python train.py --n_layer=10 --experts_per_token=4 --d_expert=48 --d_shared_expert=128 --activation="squared_reglu" --moe_layers=[0, 1, 2, 3, 4, 5, 6, 7, 8, 9] --normalize_top_k=true --routed_scale=2.5 --balance_loss=0.00273 --lr_router=0.000549 --optimizer="soap_variant" --beta2=0.95 --batch_tokens=[16384, 32768, 49152] --seq_len=256
Below are experts of layer 3 (counted from 0) of a mixture-of-experts language model. Rows are named router (the router's row for the expert), gate (a neuron's input weights, with its number), up (a neuron's input weights, with its number) and show model dimensions 0-79. Each number is 128 + 32 x the weight over its row's rms, rounded and kept within 0 to 255.
Before each expert's rows: a language model's description of what the expert responds to. This comes from a sample of Wikipedia text that the model never trained on.

# expert 35
What it handles: Past-tense verbs, participles and phrasal-verb particles in narrative, such as moved, established, broke down, flare up, took over.
router [139  88 117 173 129 171  96  87 106 114 107  85 153 108 105 117 117 100 153 155 130 141  59 108  64 177 143 125 156  28 150 165  92 147  60 144 185 125 120 102 113 129 172 115 138 154  98 142 131 148 132  89 151 134 163 151 152 103 123 112 117  85 159 104 103 147 129  82 126 121 116 166 178 109 114 130 141 167 160 154]
gate0 [109 159 156 108 114 169  95 113 158 138 138 102 110 126 164 157 119 135 211 140  90 117 110  75  89 167 135  71 147  77 163 134  63 137 131 133 133 129  97 105 149 154 215 146  87 133  66 133  95 121 156  92  91  48 102 127 167 132 205 148 147 153 167 111  76 162 173 151 110  80 112 151 128 129 152 150  94 121  98 122]
up0 [163  80  85 176 163  92 157 130 102 191 119 167 156 130 108 134 120  89 109 110 198 130 181 173 169 121 134 205 117 136 114 130 178  95 115 130 120 148 174 138 111  94  43 112 174 135 157 124 180 132 116 147 120 193 154 112  76 152  83 144 125 118 117 156 175 119  68 127  97 104 133 125 135 156  57 112 170 160 153 105]
gate1 [119 122 130 167 116 169 127 106 140 180  63 204 140 115 157 103 134 144  99 144 140 138 110 116 134 163 106 112 142 121 163 177 114  54 147 181 170 125 120 145 115  96 157 104 122 137  95  77 146  99 171 143 102  99 180  81 129 113 171  96 143 150 123  74 106 129  87 158 129 117 166 106 169 143 102 192 103 105 157 128]
up1 [111 150 114 153  96 145 141 107 100 118 120  97 133 107 163 133 104 123 121 154 149 130 122 107  73 132 135 175 131  99 171 117 166 185 153 176 135 129 112 120 144 143 120 194 173 110 130 125  42 137 135 135 174  93 162 119 149 160 137 148 159 136 126 122  96 156 139 159 121 139 132 136 100 130 146 123 124 135 151 129]
gate2 [166 136 126 111 137 138 121 102 100  52 182 109 121 138  79 124  74 137 129 167 174 188 135 144 105 141 122 172 115  77  86 110 153 152  55  82 154 117  96 123 109 124 162 152 133 124  86 130 148  69 121  76 132 132 188 122 111 176 123 130 165 132 203 101 147 138  81  62  84  73 155 177 114 119 110 197 142 129 150 208]
up2 [ 93 111  98 161  84  94 152 179 127 221  92 151 135 151 202  93 179 104 126 104  66  70 183 128 140  98 102  89 111 218 183 126 104 156 164 128 122 160 139 124 151 152 123 145 138 134 140 119 168 178 128 189  76 154  95 139 127 119 126  90  81 153  43  99 139 106 170 137  84 195  91 139 106 152 140  45 147 144  89 120]
gate3 [108 127 138 128 159 129 128 129 101  53 167  83 122 142 137  90 119  91 105 152 145 104  41 155 124  44 120 152 122 160 196 158 138 166  49 139 123 126 137 103 101 105 183 156 121  96 124  66 108 119 140 122 153 129  85  52 107 188 125 126 123  98 122 144 140 150  78  76  91 134  64 136 107 148 116 107 153  58 107  63]
up3 [140 124 163 100  91 147 138  96 183 218 123 161 169 163 148 110 170 133 159 127 141 116 191 128 148 179 106  98 112 146  43  67 162 126 153 131 115 138 114 114 123 145 146 100  57 150 141 205 113 112  66 106  88 163 175 158 157  81  90 163 103 130 135  92 131 116 178 184 140 123 167 138 129 127 154 141  97 142 146 190]

# expert 28
What it handles: Common English first names (John, James, William) and word pieces that begin or continue personal names in lists, credits and plot summaries.
router [154 170 201 153 126 145 164 128  76 124  88 169 144 192 159 192  97 117 179 132  87 118 133 149 177 157 161  87 104 175 113 175 151 111 123 151 132 106 122 114  86 114 144 130  79 125 135  98 120 135 171 127 124 125 138  96 143 126 104 118 129 108 152 221  87 133 126 119 142 101 153 136 122 150 170 140 118 139 104 129]
gate0 [159 119 171 100 146 127 107 158 156 108 134 147 161 108 125 103 103 105 162 119 114 153 150 115  74 147  75  70  94 178 116 138  93 105 191 118 161 130 147 119 132 110 143  68  93  80 123 110 129 217 120 102 130 150 102 118 168 135 138  95 107 147 154  88 131 145 170 129 102 189 138 168 119 131  64  74 118 140  71 143]
up0 [160 122 174  96 149 117 100 130 170 114 140 155 157 111 118  96  84  92 158 109 131 152 141 114  76 159  67  63 107 163 139 147 124 119 178 115 144 129 137 139 141  95 144  60 101 107 132 120 139 219 109  86 122 143 113 123 172 128 140  88 105 121 142  90 114 161 168 120 118 186 153 160 124 130  59  74 126 150  61 147]
gate1 [179 156  74 125 128 168  97 129 160 133 126  62 123 154 115 147 117 112 150 105 147 163 179 124 144 103 182 105 137 115 140 170  89  98 126 127 108 163 130 150 146 151 121 164 146  72  75 128 156 162 165 118 114 115 122  98 109 151 108 148  86  36 147 177 128 103 155 125 168 120 141 157 134 142 123  92 129  72  92 129]
up1 [165 164  78 136 145 183 115 125 154 133 106  71 145 158 119 140  97 117 140 117 142 147 140 140 142 119 154 111 113 122 139 151  83  94 145 110 112 164 119 151 126 145 122 178 145  72  76 134 160 154 162 116 106 103 150 111 110 159  92 169 109  30 131 196 122  81 152 125 166 106 138 167 149 141 122  88 153  67  63 120]
gate2 [102 129 181 134  94 110 109 126 148 167 127 171 145 111 139 161 112 192 169 152 129 137 151 105 128 151  95 106 149 172  97 124 149 196 141 122  86 168 128 104 123 114  86 116  87  72 122  80 142 181 128 132  86 141 138  89  83 154 157  57 169  75 155 146 141 107 116 131 169  94 171 115  75 146 161 164 165 158  99  67]
up2 [ 97 156 168 165 133  94 122  81  93  77 129 153 114 133 172 146 115 148 136  95 194  58 134 116  58 108 114 128 121 177 149 155 152 155 167 124 112  80 105 103 124 110  95 118 112 157 145  96 171  87 116 138 148  64 162 112  93 135 176 205 202  72 184 114 151 142 148 107 196 151 194 147 139 114 198 104 116 109 175 110]
gate3 [116 110 158 124 144  73 153 152  50 170 117 139  96 169 136 141 123  89 101 136 111 146  78  92 147 171 143 100  89 105 130 124  92  67 137 110 184  91 160 135 118 107 124 163 118 145 142 152  42 145 132 141 118  96 126 109 100 100 162  85  76 123  87 149 138 219  67 154 119 120 155 106 174 147 118  82 156 157 107 153]
up3 [152 149 104 134 124 153 123 108 190  90 135 128 153  86 116 107 132 172 146 129 156 115 164 146 123 101 121 149 179 136 158 127 136 200 122 140  82 181 114 101 134 175 116  93 142 114 124 101 191 109 129 111 126 161 116 145 162 129 115 156 190 146 183  94 126  58 189 112 141 142  94 144  97 109 130 177 100 114 152 117]

# expert 51
What it handles: Single first letters or short opening pieces of words, often right after a slash, quote or parenthesis, as in /p-olitical, P-helps, T-OWCESTER.
router [160 137 106 109 129 105 140 143 121 105 137 115 149 104 161  77  79 158 128 108 218 124  90  75 115 102 111 165  81 162 116 113 173 161 194 192 122 112 193 103 132 180 151 139 161 105 136 132 147 117  46 151 141 111 146 123  67 172 116 143 124 107  59 173 119 121  63 150  87  96 142 158 118 131 173 100 160 122 152 145]
gate0 [154 158 111 169 138 120 116 118  93 144 106 136 130 155 128 130  65 158  63 145 118 209 146  72 144 153  50 110  74 186 163 141 130 115 123 107 141 145 186 185 125 105 199  75 148 119 152 128 143 125 169  93  98 139 129 111  94 130 130 108 175 103 114 132 123 159 132 154 147 147 180 183 162 110 162 132 135  89 108  94]
up0 [123 106 137  52 121 150 122 118 146 123 166 133 139 132 128 148 179 112 168 128 110  36 103 175 117 112 207 156 192  68  86 122 161 162 120 165  99 106  52  91 127 114  72 185 121 137  99 121 139 152  94 136 177 146 129 113 184 107 102 135  68 156 131 109 128  58 161  92 118 100  83  44  95 138 120 137 107 167 156 167]
gate1 [121 141  75 112 118 173 125  97 110 117  99 137 188 104 131  67 146 154 138 141 108 128 159 143  90 130 104 158  47 153  89 147 157 156 151 154 102 133 132 176  90 156  90 104 156  92 153 126  90 203 132 211  64  95 153  95  70 106 171 155 132 156 146 151 126 120 161 101 109 151 150  98 103 117 139 124 164 152 107 145]
up1 [101 130 172 142 150  94 158 172 138 128 161 115  69 152 118 148 108 132 105  99 173 144  92 104 133 138 195 133 168 100 177 108 110 132  73 102 153  98 118 103 161  97 166 149  94 166 104 136 161  70 102  86 201 152 105 148 191 128 109 131 140 108 123 124 131 131  99 133 156 116 110 129 127 135 100 149  94 102 169  99]
gate2 [140 147 135 135 111 146 162 128 109  95 112 150 157 123 141 160  77 137 141 154 182 187 126 107 201  52 134  77 122 150 163 139 114 107 124 113 117 168 205 130 184 161  70 100 132  86  92 109 111 159 117 143 133  57 103  72 110 179 139 156 154 117  76 163 148 104 151 118 111 168 176 136 138 162 168 135 114 105  81 151]
up2 [170  86 141 156 102 132 162 159 111 158  85 157  87 102 142 142 123 140 117 144  89 106 160 102 134 201 112 212 122 137 123  96 154 127  97 134 124 103  75 123 101 126 145 114  98 153 163 138 120 120 193 145 111  93 135 110 129  71 121 104 134 155 195 148 155 178 101 125 165 118 117 121  61 117  48 128 158 119 165 148]
gate3 [145 153  99 126 172  75 129 142 153  92 114 146 133 105 132 139 164  89 132  87 144 139 108 154 143 139 178 155  39  91 185  78 154 185 110 181 143 108 111  97 172 208 119 121 169  62 102 142  92 163 126 161 135 150 143 112 108 105 192 110  83 115  90 130 139 153  91  98 103 126 155 133 145 127 117 154 154 107 191  95]
up3 [123 164 103 108 165  78 150 151 137 100  95 131 144 105 116 136 152 102 128 111 151 154 109 169 136 153 196 166  67  82 146  91 156 186 142 168 118 113 123 107 153 193 100 116 190  85 114 155  86 125 123 165  88 122 153 126 118 147 182 101 101 127  69 148 140 144  99 109 109 159 161 142 137 129  75 137 144 106 173  97]

# expert 38
What it handles: Single consonants and short pieces inside foreign or unusual proper names, such as Stra-v-insky, Gra-v-ure, Bh-opal, Daf-yd-d.
router [139 118 132 124 131  78 124 113 169 117 214 125 144  95  59 119  83 116 137  89 113  82  79 121 184  94 125 131 128 132 199 117 124 117  75 185 115  83  88 152 101 139 134 102 158  62 118 150 122 151 121 135 154 138 138 109 124 137 144  86  94 114 119 101  53 108 139 156 158 161 155 117  95  92 189 185  68 126 103 116]
gate0 [120 150 111 121 140 110 135 125 111  95 116 150 158 118 106 125  86 149 130  93 151 116 145  84 203 162 102 125 133  84 156 103 105 109 132 131 115  94  67 203  82 112 116 114 104 115 124 145 154  89 161 159 155 254 103 121 165  87  70  95 163  91 127 101  70 105 140 116 135 189 132 112 115 108 113 136 148 106 114 102]
up0 [123 116 149 158 135 140 175 160 177 130  95 148 181  69 162 153 154 103 104 154 143  86 149  96  77 129 176 155 155 189 161 124 107  50 151 139 166 139 156  75 138 122  99 198 102 194 115  27 132 150 134 175 135  88 183  91  70 116 188 149 122 134  83 138 171 136 108 128 155  91 138 122 128 159 156 129  97 108 184 107]
gate1 [157  92 122 132 180 101 187 116 140 115 143 136 132 134 148 131 122  96 100 161 125 122 130 163 133  98 154 116 147  92  84 131  73  99 126 117  84 151 135 150 131 158 113  84 118 157 178  78 139 153 106 122 112 135 148  68 191 115 132 164  90 157 123  79 121 159 168  99 186 103 149  79 105 145  96 132 100  90 145 150]
up1 [123  90 108 156 166 101 198 122 143 108 135 149  96 137 149 146 115 107  98 143 125 128 136 157 107  88 132 147 146 116  75 148  73 121 145 112  85 168 129 138 118 157 116 103 114 143 166  95 121 159  89 101 123 124 144  52 183 109 138 181  77 154 124 108 127 148 148  90 157  98 143  79  91 149 128 111 107  98 133 156]
gate2 [112 131  92 160 189 165  90  49 115  76 134 133 131 110 170 102 132  96 107 108 129 119 133 107 135 179 140  97 133 134 144 151 130 101 113 119 184 157 179  92 123 140 150  91 107 141  91 141 185 137  99 178 149 137 113 153 119 150 133 182 122 169 169 209 116 120  97  90 174 132 185 138 150 154  68 104  93 144 183 118]
up2 [169 124  83  83 126 123 124 102 159 142 162 176 108 118 144  77 129 107  72 134 122 150 189 102 121 192 114 118  82 165 112 128 129 127 156 108 188 111 143 103 157 132 136 102 138 170  81 149 163 129 105 180 129 125  71 109 111 179 131 192 112 136 150 122 114 148  91  96 199 143 201 157 137 134  84 115  97 139 158 114]
gate3 [141 126 121 155 177 107  96  98 145 108  88  77 156  56 148 171  58 119 101  82  78 174  84 179 193 125 122 138  67 139 168 175 169  93 103 143 155 157 133 171 148 126 111 148 141 140 150 170 133 126  71 108 138 109 112 114  81 144 105  75 103 122 109 114 123 172 135 131 156 122 131 123 107 155 179 187 118 104 117 162]
up3 [130 130 131  97  68 159 151 175 118 155 156 181 110 195 101  85 202 132 157 171 153  77 180  77  83 136 143 102 178 144  87  97  82 170 150 103 102  92 132  77 116 125 106 130 123 142  77  88 147 123 169 135  99 127 133 112 137  98 159 185 173 150 160 146 128 116 125 130 109 151 131 132 137  99  58 100 133 142 164 129]

# expert 11
What it handles: Final word pieces of taxonomic Latin and foreign names, especially in genus and species lists, such as -ia, -ina, -atus, -idae.
router [101 175 166 146 143 138 151  97 117 151 159 113 127 155 139 166 121 142  93 128 139 142 172 125  81 193 204 141 152 136  97 168 123 168 140 104 103 112 109 103 178 106 155 102  54 147 148 140 158 124 116 115 128 139  73  65 194 169 137  93 179 163 164 152 171 131 126 126 135  94  98 114 144 131 109 143  68 102 138 138]
gate0 [142 102  89 146 164 123 149  95 135 118 158 145 117 106  27 204 185  89 147 101 153 184 159 127  76 134 141 193 137 129 103 147 125 189 110 147 126 154  94  98 140 110 107  98 156 115 132 156 119  79 174 127 136 121 161 128 147 128 131 124 140 150  75 114 112 165 111 132  87 102 104 145 175 176 188  89 159 161 131 100]
up0 [115 142 141 106  83 144 134 176  83 120 117 144 142 128 209  63  86 160 118 123 142 114  76 116 160 112 138  65 113 126 170 109 109  95 135  99 114  91 155 152 115 114 176 143 110 164 121 102 107 180 132 157 113 137  59 137 109 113 122 103 112  98 192 127 146  81 153  92 184 161 152 124  81 110  75 157 101 105 119 183]
gate1 [145 134 123 104 108 118 163  94 153 109  78 139 166 134 206 112 145 111 145 108 126 133  92 128 107 148 156 145 128 172  84 110 124 105 101 134  98 122 143 166 111 152  89 175 188 149 147  76 149  86 191 125 170 112 109 110  96  97 134 206  92 118 160 158 121  94 111 104 149  91 151  93 141  82  96 142 139  86 131 182]
up1 [172  98 130  66 112 123 131  57 169 121 104 131 132 164 192 131 123 136 170 153 152 144  86 149  73 172 122 176 139 150  94 115 153 138 117 149 140 115 102 155 135 177  86 166 145 148 143  88 107 102 189 145 123 120 108 110  92  96 113 191  73 116 173 137 137 127 103 102 136  99 134 102  76 129 109  86 143  94 132 175]
gate2 [156  76 144 150 129 134 163 110 149 133 145 129  85 163 138 148 142 109 130 131 195 114 162 109 140 112 197 174 160 140 113 118 137 171 127 139 124 164 114 126 131 121 127 146  93 121 170 164 110 149 120 127 126 117  53 124 155 156 138  94  70 183 151 154 143 134 125 200 110 121  66 128 212 105 142  96 137 169 141 134]
up2 [118 178 102  91 153 103 126 136  91 114 157 141 135 115  99 137 120 145 110 138  52 122  94 151 101 133  69  95 122 134 148 121  85 106 132 149 154  86 113 128 104 140 121 144 164 155 105 119 161  78 150 146  97 171 159 148  88 128  90 172 136  97  86 124 115 129 172  84 153 147 205 116  45 144  87 181  85  93 125 118]
gate3 [145 153 109 144 184 142  91 103 123 124 139 136 148 192  92 124 167 124 118  91 142 154 169 126 187 134 116 139  66  79 156 146 183 115 151 131 124 115  94 152 114  86 113 117 111  80 116  89  76 122 122 176 153 112 158 115 100 143 161 202  99 160 123  88 129 118  80 149 170 151 141 114 143 170  96 164 158 167 151  77]
up3 [132 178 132 133 148  84 147  93 144 131 139 151 140 181 113 110 104  96 127  68 173 163 177 131 126 119  96 102  96  97 150 143 183 117  62 145 127  78 102 116 132 174  76 141 107  84 163  99 115 129  86 185 148  82 178 126  56 109 151 134 123 140 143  52 114 155 129 134 147 131 130 100 147 168 139 103 151 189 172  84]

# expert 56
What it handles: Past-tense verbs, participles and -ed/-ing suffixes after was, to or he, such as released, became, used, Earn-ed, Bill-ed.
router [147 102 108 138 103 163 101 109 148 145  78 114 134 188 132 169  92 124 158 124 131 152 113 159  71 143 203 146 176  68 158 164 107 126  93 141  95 144  96 123 115 136  91 147 107 167 147 182  76 151 204 131 137  85 152 179 119  98 160 120  88 129 141 102 110 177 166 181 106 170  65 151 124 197 146 183 164 213 158 157]
gate0 [138  55  88 168 159 169 130 147 100  96 112 187 142 130 137 173 117 118 129 133 139 119 129 122 110 139 191 135 147  97 143  65 135 166 130 167 122 125 113 142 124 179  88 147 114 132 153 151  67 126 143 116 109 132 132 187 145 122 117 100  97 131 140 169 191 123  69 185 158 168 147 174 103 131 176 158 168  80 131 170]
up0 [142 173 185  80  93  89 130 129 164 153 145  84  95 136 120  92 113 157 118 115 138 134 138 154 145 123  56 110  93 175 123 156 128  46 128  94 134 125 130 130 147  85 132 104 129 115 118  95 167 116 137 134 136 144 131  83 110 145 145 141 152 125 109  96  41 123 180  80 103  68  95 106 172 112  85  96 106 154 133  97]
gate1 [200 126 137 198  98 142  94 103 142 156 145 169 105 135  94 156 153  80 184 213 155 131  90  83 148 121 115 105 200 156 152 156 124 155 129 118  95 145 104 112  42  75 123 103 132 123 102  80 109 132 120 116 130 109 155 154 123 168 162  91 119 204 133 125 105  90 117 100 115 177 141 107 139 142 122 150  92 152 119 146]
up1 [ 71 114 139  73 174 119 163 186 100  98 128 110 187 138 152 113 118 127  93  78 100 106 160 144  92 131 159 126  13  49  99 104 136 157 106 185 170  92 176 141 175 146 109 150 115 120 148 150 135 133 142 114 126 132 116 122 121  71 116 168 122  73 113 101 133 163 146 163 186  76 161 137 171 102 147  97 181 121 141  82]
gate2 [124 143 185 123 150 127 130 178 149  69  98 121 133 129 151 129 134 134 185 173 124 164  98 125 174 114 123 123  97  98 189 119 119  71 174 161 141 119 137 144 130 151  56 154 162 180 113  64  78 165 191 119 197 144  92 129 151 100 151 125  80 103 123  76 147 132 139 147 139 173 156  81  97 166 146 105  86 146 104 122]
up2 [142 106  92 134 106 138 129  83 135 167 168 155 121 117  98 123 104 106 107  89 129 116 146 129  77 148 118  95 145 157  55 130 139 189  94  99 105 125 111 108 117 126 183 135 101  72 122 163 167 100  81 152  74 104 167 110 109 166 107 127 162 140 146 197 112 116 147 125 123 108  98 163 175  88 103 137 145 152 146 124]
gate3 [111 137 111 190  96 154 112 135 149 160 146 140  87 124 114 204 142 135 143 147  92 111 100 129 124 177  85 181 145 102 141 106 114 150 109 126  64 121 105 125 114 182 127 143 124 115 146 151  86 107 180 153 176 120  99 127 134 117 121 160 128 143 105 180 119 137 137 174 117 145 124 122  90 150 170 157 173 185 136 112]
up3 [144  94 158  97 186  82 131 107 100  91 136 120 187 137 157  72 122 141  94 114 155 142 138 140 138  78 165  83 128 139 105 144 138 133 141 140 150 138 165 129 148  92 141  83 145 126 124  86 150 153  66 110 103 137 162 106 100 107 151 125 155 134 144 105 135 101 119  73 153 112 115 128 149  72  74  65  82  74 131 129]

# expert 2
What it handles: Common verbs, participles and mid-word fragments after "to", "was", "is" or "be", such as built, found, developed, st-ir-red, exp-ired.
router [108 138 164 140 127 124 123 118  70 119 113 135 142 107 145  93 113  89 118  90 111 103  44  99  85 165 154 154 131  91 157 129 125 125 107 192  95 143 121 152 170  96 154  79 133 129 127 119 146 115  44 103 148 199 163 117 144  66  85  99 105 141 165 110 103 164 162 160 145 118 166 155 223 127 148 159 190  86  95 155]
gate0 [124 145 127  90 122 162  99  85  95 118 162 154 103 163  59 116 198 141 141  65 157  50 161  94  62 141 155 100 122  99 114 118 116 116 217 144 144 166  55 142 215 165 133 164 100 159  80  89 159 136 141  64 145 138 135 179 167  69  73 157  94 135 106 143 186 163 125 161 115 171 140 140 179 174 150 106 137 151 100 165]
up0 [112 134 172 130 116 109 142 103 179 173 124  86  86 119 111 128 109 124 125 152 166 221 113 151 187 101 117 114 139  91  72 125  62 102  74 115  99 109 122  45  69  73 214 132 163 154 132 163 107 215 141 145 157 175 163 140 120 132 139 134 147 107 155 111 109  88 131 111 135 109 111 134 125 104 145 140 135 117 164 125]
gate1 [ 82  87 150 183 127 141 121 121 110 157 170 131 120 128 108 118 132 121 133 118 178 133 104 153 102 188 112  97  93 140 103 162 136 209 162 150 127 115 200 133 124 119 101 132  97 149 145 100 155 141 101 132 133 117  91 112 120 121  82 116 191 173  55 129 174 146 186 209 119 121 111 103 119 123 106 176  92  73 121 127]
up1 [162 148  95 127 182 147 116 137  94 105 104 120 173 146 141 127 121 112 103 134  93 125 129 149 163  67 134 133 164  83 139  94 104  97 111  91 130 134  75 144 157 121 150 126 127  95 144 123  66 130 133 112 121 161 153 114 145 131 174  81  52 106 209 138  95  78  72 120 126  91 130 137 163 156 132 116 120 218  94 137]
gate2 [167  96 128 135 100 197 127 114 156 155  71 139 114 164  86 107 117 133 141 124 163 142 142 126 145 155  89 129 124 138 134 117  90 101 127 167 118 150 114 144 161 113  43  61 113 176  78  77 202  90 130 177 138 168 102  69 145 168 102 105 113 117 111 195 151 153 161 177 204 122  97 112 202 111 148 108 153  96 166 150]
up2 [136  65 120 150 153 164 127 129 125 138  51 128 147 134  70  83 122 141 161 111 152 172 139 139 156 132 114 119 131 169  94 143  90  92 127 188 150 115 157 119 157 139  65  71 111 187  82 113 179  84 103 180 139 157 132 152 109 120 124 108 122 130 164 183 162 171 161 167 170  99 139 116 135 139 160 145 136 140 118 128]
gate3 [184 126 122 122 131 155 172 118 165 118 139 134  83 149 132 167 152  91  70 141 140 113 115  89 242  99 108 133 101  96 135 163 109 166 166 176 138 118 114 155 152 116  95  94 149 127 173 113  98 132 103 166 146  74 175 167  97 156 142 141 116  89 175 166 144 151 158 129  98 111 119 116 109 137 128 128 102 165 107  89]
up3 [135 150 128 110 109 172 181 127 160 136 130 138 103 100 168 150 157  99  88 148 107  78  73  96 226 121  95 137 108 116 133 143 130 151 121 140 122 103 112 125 162 114 104  73 157 112 173  97 124 156 109 147 155  94 190 169 128 131 116 152 141 115 161 171 125 123 160 125  95 114 143 125 139 143 130  94  83 176 107 112]

# expert 18
What it handles: Colons after infobox field labels (Mayor (2020–2026):, Height:, Density:), table pipes, and clause openers like also, although, After, While.
router [157 164 133 213 167 190  85 101 151 184 149 135 109 116 128 185 123 114 123 119 190 202 161 138  90 135 132  96 150 114 187 122  93 168 125 164 114 129 165 106 186 102 196 151  93  90 137 123 113 112 120 157 138 128 121  63 121 139 125  95  86 110 130  98 147 117  83 200 172 114 147 110 106  65 158 107 118 150  99 139]
gate0 [147 123 166 153 133 153 115 162 113 111 148 146 124 160  75 124  93 160 125 138 151 131 128 145  55 163  93 111 112 148 132 185  45 172 109 152 111 131 102 104 156 130 184 155 132 102 160 122 137  70 162 116 159 106 132  98 111  89  88 146 138  57 123 109 127  95  83 132 111 105 134 165 143 110  95 140 102 128 112 182]
up0 [154 123 136 154 128 123 117 174 112 115 142 145 124 131  81 110  71 137 137 131 139 137 126 158  58 162 104 120 141 170 129 163  30 171 103 149  89 128 101 120 137 148 195 176 118  74 172 135 123  70 164 106 136 101 123  96 126  97  91 161 125  80 117 115 134 116 100 160 104  82 117 155 109 118 106 144 117 124 122 185]
gate1 [135  75  99 112 175 102 146 112 110 141 189 154 128 161 181 185 175 129 127 114 129  77 141 113  66 100 157 152 149 145 102 120 103  85 124 128 134 105 158 173 122 152 164 134 129 140 101 131 101  40  95  95 105 156  96 123  81 120 180  94  88 150 162 112 198 117 145 176 133 143 146 166 126 129 188 138 151 121 214 158]
up1 [131  74 105  96 163 118 153 123  93 133 176 162 110 135 166 199 183 150 111 116 140 104 139 126  84 103 154 158 131 141 116 140  78  88 138 101 135 104 149 169 122 130 178 125 153 162  87 137 110  57  99 104 119 164  87 111  72  99 171 135  77 127 153 110 213 127 157 172 139 155 151 176 142 135 193 107 150 120 230 125]
gate2 [148 154 112 138 168 158 112 164 119 134 153 154 161 161 119 165 139  82 182 133 140 122 167  99 104 105 156 139 110  92  90  84  85 113 138 191 194 165  83 131  78  81 142 100 143  96 136 110 150 119 111 162 110  95 122  82 102 113 128 102  97 133 135 116 125 117 151 230  88 151 136  93 164 127 110 187 107  93 130 119]
up2 [124 146 116 146 168 157 103 162 117 131 161 150 164 159 128 165 127  98 162 142 134 135 187  99 115 112 150 160 110  82  86  93 106 109 138 166 182 170  82 146 112  74 138 118 163  90 143 109 131 123 124 161 113  81  93  68 102 115 121 116  94 126 114 104 114 109 165 217  86 140 149 101 156 137  89 195  94  86 135 122]
gate3 [144 151 121 179 255 155  79  49 130 114 155 100 164 123 141 122 138 112 144 113 129 136 109 134 118  87 131 126 193 112 212 120 167 142  95 171 170 122 153 108 139 104 129 106 132 116 131  76 133  89 104 134 142 132  81 131 114  95 109 167 136 142 121 130  90  99 105 100 108  85 178 186 122 160 115 186 122 116 155 197]
up3 [140  94 105 100 115 109 155 154 169 147 141 141 131 138 112 122  98 115  81 130 150  72 162  98 120 126  84  84 154 178 150 110 145 134 131 120 149 141 134 134 110 147 155 147 105 116 143 146 114 105 154 156 106 139 116 128 200 127 180 118 122 192 117 153 162 134 158  77 134 152 119  70 169 125 140  95 150 128 165 166]

# expert 58
What it handles: Final pieces of place and proper names, such as -ley, -ville, -shire, -ington, -wood, River, Street, often before commas or parentheses.
router [139 129 166 141 136 142 116  94  97 122 125 113 127 174  34 207 126 151 133  77  63 111 141 141 123 146 157 137  70 147 101 133 100 143 128  96 200 112  91  80 151  39 118 119 113  91 146  96 129 159 145  98 153 123 132  90 165 134  97  93 186 140 164 158 165  90 120 101 144 142 164 184 137 101 131 129 111 154 171 115]
gate0 [109 149 210 167 238 177  52 131 114 106 144  89 157 154  94 109 141  87 126 138 143 133  99 103 137 137 109 140 114 126 200 134 120  80 114 138 129 103  97 162 144 121 115 146 140 137 143 128 113 130 148 108 156 162 135 142 104 149 195 175 116 121 122 106 162  83 135 142 142  82 100 107 128 103  88 191 139 117 105 151]
up0 [135 132 132 158 159 145 186 131 164 134 125  76 100 117 101 155 128 147  53 107 116 147 117 158 182 142 163 144 151 125  88 197  98  73 171 100 177 114 111 104 129 122 150 144  59 129 194 174 137  90 119 141 131 121 145 154 122  97  92 144 127 174 180 167 168 109  62 117 119 184 110 163 152 163 111  67 146 165 138 155]
gate1 [167 135 127 107 136 121 139  94 131 106  89  61 199  92 124 106 161  89 102 139 118  94 111 152  89 100  76 174  80 169 177 147 144  60 133 131 122 111 125 188 168 140 174 151  99  79  99 137 175 106 136 130 103 143 129 128 181 146 146 117 136 112 138  76 162  93  80 107 147 108  88 195 123 124 117 200 156 138 124 126]
up1 [121 122 135 140 151  82 166 111 157 100  79  86 188  74 110 122 166 157 133 144 139 137  91 171 135  98  89 157  91 134 173 136 170  94 159 147 157  90 127 134 142 127 152 156  98 120 137 124 168 110 151 131 145 152 165 132 178 172 120  80 118 103 135  84 166 132 103 123 145 153  93 176 111 159  88 184 144 157 111 138]
gate2 [164  99 133  73 138 128  82 101  83 161 126 136 106 129 149 160 119  79 122  74 116 132 114  81  45 120 108 137 159 129 153 145  96 122 123  89 132 184 132 112 101 133 107 124 186  57 146  37 121 166 113  94 123 151 161 122 154 127 195  14 109 126  66 132 135 119 143 147 142 108 139 133 156  49 136 127 107 194 163 179]
up2 [172 100 120  72 150 121  91  87  79 156  98 133 122 131 159 168 130  76 128 106  94 125 129 108  61 105  92 143 131 134 149 140  99 127  91  83 128 172 130 118 104 125  93 122 188  57 160  41 122 164 118  93 116 150 152 101 143 121 208  19 109 145  65 148 145 125 164 132 106  99 156 114 163  82 136 122 114 198 151 184]
gate3 [130 114 124 114 125 117 114 145 163 171 145 172  92 168 169  99 146 173 131 119 137  92 199 125 135 185  97  97 190 145 184 194  95 149 158 150  75 197 126 122 196 108 126 102  50 159 154 160  94 120 115 172 128 109 109 135  74 133  98 112 157 151 105 163 158  74  91 135 182 148 149 111 187  86  95 131 121 100 189 148]
up3 [138 117 116 110 106 114 114 119 141 157 140 154 107 171 170  96 129 171 120 118 120  81 182 114 107 181 116  97 204 144 184 194  82 147 179 153  83 181 123 128 217  93 139 115  66 166 147 164 104 127 110 181 111  87 110 145  93 133 100 131 177 134 103 160 155  77 100 120 155 158 162 118 170  78  83 129 124 113 187 136]